{
  "num_hidden_layers": 14,
  "d_shared_expert": 64,
  "hidden_act": "swiglu",
  "normalize_top_k": true,
  "lr_router": 0.00177,
  "vocab_size": 2048,
  "norm_eps": 1e-05,
  "learning_rate": 0.00792,
  "dataset": "wikipedia_en"
}
Below are experts of layer 4 (counted from 0) of a mixture-of-experts language model. Rows are named router (the router's row for the expert), gate (a neuron's input weights, with its number), up (a neuron's input weights, with its number) and show model dimensions 0-159. Each number is 128 + 32 x the weight over its row's rms, rounded and kept within 0 to 255.
After each expert's rows: a language model's description of what the expert responds to. This comes from a sample of Wikipedia text that the model never trained on.

# expert 62
router [146  74 186 154  96 176 121 135 134 118 143 138 102  96  91 159 130 155  97  77 116 109 151 111 104  88 114 129  86 122  95 139 153 136 155 124  79  96 140  96 149 162 112 150  89 115 130  64 148  99 120 134 149 113 192 119 120 141 120  73 126 133 113  95 121 131 164  74 171  73  90 163  62 180  78 166 112 133 157  90 144 164 141 159 171 166 219 147  82 133 140 131 108 158  54 132  74 156 129 129  74  96 180  84 114 108  87 161 189 122  70 118 113 128 174 144 119 138 142  54 165  93 123 113 111 115  95  89 148 127  95  94 103 138 147 116 124 112 137 152  98 105 138 139 109 100 162 108 121 150 174 153 180 185  94 160  83 179  93 125]
gate0 [132 155 128 101 118 148 128 128 164 140 132 120 105 135 107 128 144 106 141 126 167  82 186 191 128 123  67 131 124 134 107 122 121 122  41 134  96 130 120 196 125 120 119 124  77 162 135 145 125 109 128 129 134 129 144 146 114 144 139 255 126 120 129 127 129  33 136 124 126 129 128 120 126 136 134 115 130 128 136  18 126 139 104 179 125 139  51 130 124 116 126 152 124 178  92 125 134 123 118 101 130  71 123 130  31 120 203 121 128 162 130 128  82 110 121 156 132 144 128  34 117 119 129 164 163 133  35 144 120 125 124 140 122 142 152 115 136 136 124 129 138 102 147 159 104 130  76 133 163 139 125 130 181 130 130 104  82 120  16 142]
up0 [ 60 133 130 158 128 125 127  97 128 132 125 132 123 194  65 171 157 106 157 196  52 128 126 129 122 129 124 107 131 120 131  85 128 125 124 138 129 123  96 143 122 126 127 204 153 132 140 113 131 126 127 144 131 128 175 127 110 134 134 130 171  46 126 139 123 126 179 128 128 141 135 123 159  62 163 136 136 161 130 109 150 136 120 119 123 115 161 135 158 142 116 146 130 123 124 110 121 126  71 165 143 135 144 130   0  75 127 158 137  92 126 138 125 110 128 120 133 128 170 129 126 130 150 128 208 134  88 131  77  64  95 241 108 141 161 159 111 132 206 139 128 120 127 148 128 128 127 112 145 136 126 127 126 119 130 115 130 132 130 137]
Description: Short pieces re, le, x, ex, de, mostly word-internal or after capitals, especially There and there, plus adolescent and Fixtures.

# expert 25
router [156  70 162 132 153 100  89 138 130  93 143 139 112  57 154 158 104 165 111  93 158 138  94 128 134  88 125 146 119 110 115 143 127 148 114  98 167 113 148 113 134 157 117 130 151 110  91 100 115 147  80 122  83 164 108 122  80 157 104  89  77 142  56  78  12 129 170 139 143 162 124 114 130  99  71  76 150 130 127 137  63 112 147 109 198  91 168 140  98  91 183  73 116 124 128 170 100 137 144 115 105 136 122 131 102 105  69  97 134 156 193 102 152 105  87 101 157 125  92 165 114 141 160  91 125 152 128 134 122 133 107 105 173 112  37 152 119 115  49 161 111 136 110 130 152 126 142  96 111 161 193 110 167 138 140 161  84 180 162 119]
gate0 [118  77 125 124 106 115 139 123 136 135  48  88 203 126 129 123 137 161 136 103 127 125 143 120 100 128 164  93 108 121  78 177 126  84  54 197 137 131 153 157 126 119 138 131 132 198 181 109 128 130 128 167 122 119 156 131 153 126 117  47 127 129 110  37 114  92 100 184 132 135 124 117 130 127 104 128 222 134 128 154  82 134 166 179 127 120 129 146 183 164 128 111 146 122  99 133 113 126  41 123 138 175 126  83 128 125 133 130 123 135 211 129 133 132 119 120 131 132 130 129 137 128 113  61 250  70 127 112 128 128 120 124 116 121 119 121   0 123 133 123 134 137 145 128 173 121 127 165 140 131 131 128 128 126 118 107 117 103 141 123]
up0 [ 80 151 163 137 137 151  99 118 213  85 128 207 126 145 116 130  95  92 113 151 137 143  71 128 125 132 123 180 192 127 132 125 123 139 143  68  89 110 138  58 137 167 118 117 130 121  61 131 110 133 126 119 188 161 126 109  97  78 150 111 138 121 157 152 141 116 127 123 119 131 153 127  90 131 242 137 108 131 131 117 128 124  29 111 124 182 141 130  99  59 133 169  32 134 142  90 164 172 133 158 106 128 130 154 168 133  47 122 122  87 103 121 115 127 147 127 137 121 122 128 183 128 163 130 131 127 128 144 117 141 139 130 146 137 128 127 205 178 151 129 123 127 132 173 132 103  48  90  61 107 120 122 137 148 125 148 130 166 135 192]
Description: Single-letter pieces n and e inside words and names, as in earned, glen, Greek, Johann, Soltaniyeh, FINAL.

# expert 7
router [141  90 133  44 126 157 107  96 177  90 116  69 111  93 148 195 137 136 135 152 115 129  84 109 154 119  89 132 133 134 137 124 120 141 142 119 208 135 125 168 127 107 133 108 115 131 151 164 106 130 103 141  78  74 136 129 128 121  82 113 169 124 135 127  98 139 146 162 154 140 147 124  98  98 151 148 140 133 145  93 131 188 103 176 114 116  91 159  88 140 113 113 114  59 124 202 172 108 113 105 123  47 150  72 125 123 159 153  74 130 149 109 162 127 183 161  89 116 174  89  98 147  81 159 100 109  88 165  83  74 130 160 162 133  60 190 164 118 163  94 108 153 138  63 107 124 114 161 118 122 219  76 120 119 146 136 144 157 125 189]
gate0 [ 86 221  23 126  69  19 134 122 149  92 132 121 127 120 129 119 124 110 129 124 154 127 132 126 118 157 102 112 151 132 126 129 108 130 141 119 108 131 114 115 126 255 113  42 114 151 117 128 142 144  49 123 124 128 122 128 105  91 123  88  40 122 125 136  96 237 178 126 117 110  61 131  82 120 123 124  96 155 115 129 123 137 129 102 216 124 138 108 114 124 128 127 127 126 125 103 132 134 128 157 119 131 138 144 142 130 126 117 134 125 133  73  58 131 128 135 135 129 104 173 145 138 125 141 117 132  87 120 126 117 114 135 116 114 127  95 114 120 122 128 130 128  55  64 138  94 111 132 138 129 128 111 130 125 136 110 165 122 139  17]
up0 [133 115 207 138 176 174 118 127 135 130 127 153 124 145 127 131 164 125 129 156 118 173 127 136 121 130 129 126 123 154 132 129 166 112 255 126  99  95 132  55 146 131 131 133 129 127 125 113 216 131 191 128 128  93 170 143 125 127 140 128 136 161 133 127 142  61 150 191 109 175 143  93 161 138 191 166 126 126  90 128 122 127 132 123 122 111  85  50 142 220 130 129 127 120 101 108 124 129 112 129 147 127 151 104 127 125 139 127 128  88 129 127 128 178   0 132 128 125 132  85 115 156 144 117  70 118 191 182 128 130  93 156 125 161 132 128 132 112 128 129 217 131 156 197 128 133 121 171 146 119 128 140 124 136 166 128 104 128 129 179]
Description: Second word pieces right after a short start, mostly or and ar, as in .org, apportioning, variety, turbines, Guitar.

# expert 23
router [114  68  95 105  58 109 168  83 118 129 107  64 147 121  70 159  60 134 149 198 142  86 119 133 135  92 127  93  88 112 111 157 154 167  93  92 114 163 123 133 133 145 141  96 117 141 131 131  99 144 132 136 113  57 106 134 124 142 125  83 209 118  73 103 102 155 113 141 106 113 139 144 145  87 152 121 127 167  77  66 165 206 145 115 161  90 199 130 136 109 124 112  98 124 160 145 128 139  88  99 100 103 108  97 109 122 153 137  76 156 139 169  83 144 172 201  83 141 163  69  83 173 163 174 164 126 126 100  86 133 129 153 164 110 104 175  80 135 140 110 120 156 128 111  71 131 103 148 131 134 178  79 136 156 140 142 159 152 168 100]
gate0 [124 137   0 132 113 152 128 127  92 177 124 248 137 211 138 168 104 136 132 125 112 109 125 127 141  81 122 140 134 144 130 132 108 132 127 144  90 130  50 196 132 113 156 133 124 123 147 136 130 162 138 150 124  96 128 148 142 128 145 128 126 128  87 140 126  96 103 129  89 121 141 129 155 101 140  74 138 155  95 134 125 139 108  99 128 141 128 127 101 131  83 130 113 128 111 127 125 122 128  35  90 148  88 196 188 131  88 126 130 133 130 137  58 160 132  88 131 140 213 126 121 129  71 136 133  96 129 128 127  68 122 153 119 161 140 118 129 133 170 128 135  48 110 130 105 136 133 141 143 130 115  97 129 129 209 126 119 151 121 131]
up0 [129 184 129 128 108 150 105 123 119 206 125 119 146 134 121 159  90 164 126 106 134  83 132 144 163 137  90 107 126 128 165 132 128 109 130 126 143 129 123 143  85 128 135 126 128  55 128 120 131 124 130 144 124 128 136 178 133 136 130 172 144 121 134 126 122  53 127 149 138 131 137 127 123 134 129  79 176 128 114 134  45 131 122 131 138 130 122 170 129 156 127 130 110  69 129 204 116  69 128  43 124 126 105 155 151 121 108 127 132 134 126 147  13 135 136 128 127 213 138 141  82 173 107 133 120 141 131 104 129 104  52 216 161 141 132 116 125 146 172 255 124 127  31 129 135 132  96  92 129 129 140  80  98  89 125 109 108 128 117 128]
Description: First piece of a longer word after a space, especially prefixes like inter, ex, pre, min, com, as in interpretations, interrupted, composed.

# expert 50
router [171 134 159 136 121  99 167 198 108 154 189 114 123  98 132 147 150  96 134  98 164 180 134  46 143  98 114 139 137 148 113 103 173 112 135 179 133 147  77 113 149 126 170 150 141 115  68 107 127 122 154 162 129 180 118 148 111 138 158 145  74 158 137 123 110 116 132 106 136  73  73 147  60 120 106 159 147 126 118 153 143  41  86  64 128 116 105 125 110 127 124 107 140 117 138 109 117 133 175 161 134 159 109 161 187  68 111 201 167 152 147  84 153  92 189 145 177  81 122 112 130 101 143 107 100 150 143 134 159 148  82  93  30  50 145 135 190 133 131 160  79 119 143 129 113 130 124 147 120 140 150 142  79  83 150 133  85 132 123 168]
gate0 [106  94  43 122 153 145 122 162 113 128 219 125 126 104 165 124 105 114  35  24 127 126 137 134 129 214 125 129 128 129 187 108 157 120 118 107 113 132 123 119 134 134 157 135 126 128 128 124 176 148 129 120 125 135 190 171 127 122 139 168 132 165 140 132  89 170 141  99 151  69 122  81 134 127 126  94 113 118 127  50 125 144 128  91 127 136 129 127 131 238 130 141 154 131 128 135 144 133 129 135 127  65 239 125  99 140 130  79 202 124 134 123 138 131 101 124 187 121 195 113 131 126  92 136 127 165 101 131 120  58 128 121 168  96 101 128 129 129 139 107 102 131 118 131 128 124 128  15  96 136 154 123 102 130 117 126 140 134 124 129]
up0 [128  70 106 126 121 172 123 129 128 136 128 185 131 126  86 134   6  40 147 123  79 159 193 128  78  61 128 132 107 124 215 160 126  65 124 150 127 110 103 126 130 136 116 125  70 122 127 136 128 128 134 116 131 113 123 126 148 121 109  94 128 129 128 136 117 144 121 128 128 123  97 128 122 121  99 128  86 110 125 134 193 117 127 105 152  44 132  77 198 177 131  95 118 145 129 130 134 127 144  56 136 128  92 125 177 174 104  56 129 127 126 116  94 128 123  41 131 134 117  74 152  53  73 155  66 147 120 128 104 129 130 215  79 122 116  88 109 131 151 124 135 115 125  84 173 112 126 152  78 129 136 133 126 131  94 122 134 134 107 121]
Description: Final pieces like man, son, ton, en, land, art inside names and demonyms, as in Panamanian, Persons, Background, Part.

# expert 19
router [ 72 112 133 147 161 124 105  71 146 115 132  83 195  80 132 145 111 147 131 106 127  89 156 155  92  90 147 143 120 139 163 102 144  85 116 144 142  93 127 197  99 125 145 153 111 140 159 113 124  86 103 180  91 164  70 126 133 141  91 136 159  80 179  76 139 170 124 147 117  97 171 197 104 108 168 116  77 166 136 132  75 117 204 123 176 152  99 125 103 165 138 130 167  67 124 137 104 138 131 148 111 128 161  74  91 151 123 147 109 133 158 104  66  96 163 118 106 148  72 201  87 108  98  99 175 123 150 127 153 159 119 148 124 108  93 138 144  68 154  52 193 134 134 137 129 115 121 213 148 111  93  79 147 102 154 140 119 114 151  93]
gate0 [129 124 136 141 132 127 202 124 125  92 128 134 153 133 158 126 126 169 128 135 128  71 135 210 127 130 128  92 128 125 117 133 135  84  83 127 128 129 131 192 123 136 125 128 107 164 128   3 130  95 131 207  44 121  79  98 151 138  71 167 135 134  90  85 125 124 127 129 143 128 127 128  74 129 140  60 125 168 132  75  92 127 164 127 170 145 163 162 126 198 124 138 189 133  81 168 137 122 142 128 126 131 221 121 152 128 125 121 125 123 132 163 128  96 121 160 136 127 129 174 132 129 128  83 142  66 194 163 129 128 136 120  94 111 127 255 105  66 127 122 129 126 123 128 122 123 129 192 130 131 137 124 130 135 138 112 126 125 179  92]
up0 [127 132 129  91 130 129  52 134 166 151 128 159  58 121 128 135 115  80 114 125 125 157 123 122 136 201 129 130 130 129 133 123 128 250 136 130 124 149 127  75 128 120 128 123 209  98 135  99 119 209 124 157 197 136 189 147 128 128 197 117 117 128 128 134 126 138 128 134 116 138 105 105 126 132 129 134 130 120 116 132 126  81  45 140  94 102 104 104 131  53 144 120  95 122 142  99 128 101 139 128 123 132 109 126 129 100 130  10 108 158  96 132 125 163 152 127 128 145 135 133  97 124 184 152 123 212 114 120 123  97 136 132 164 127 130  31 108 121 122 108 114 122 127 152 219 136 126 130 140 119 176 162 142 129 119 129 133 113 129 231]
Description: Consonant pieces inside words after prefixes like con-, ex-, re-, as in consciousness, concept, depending, exchange, aircraft.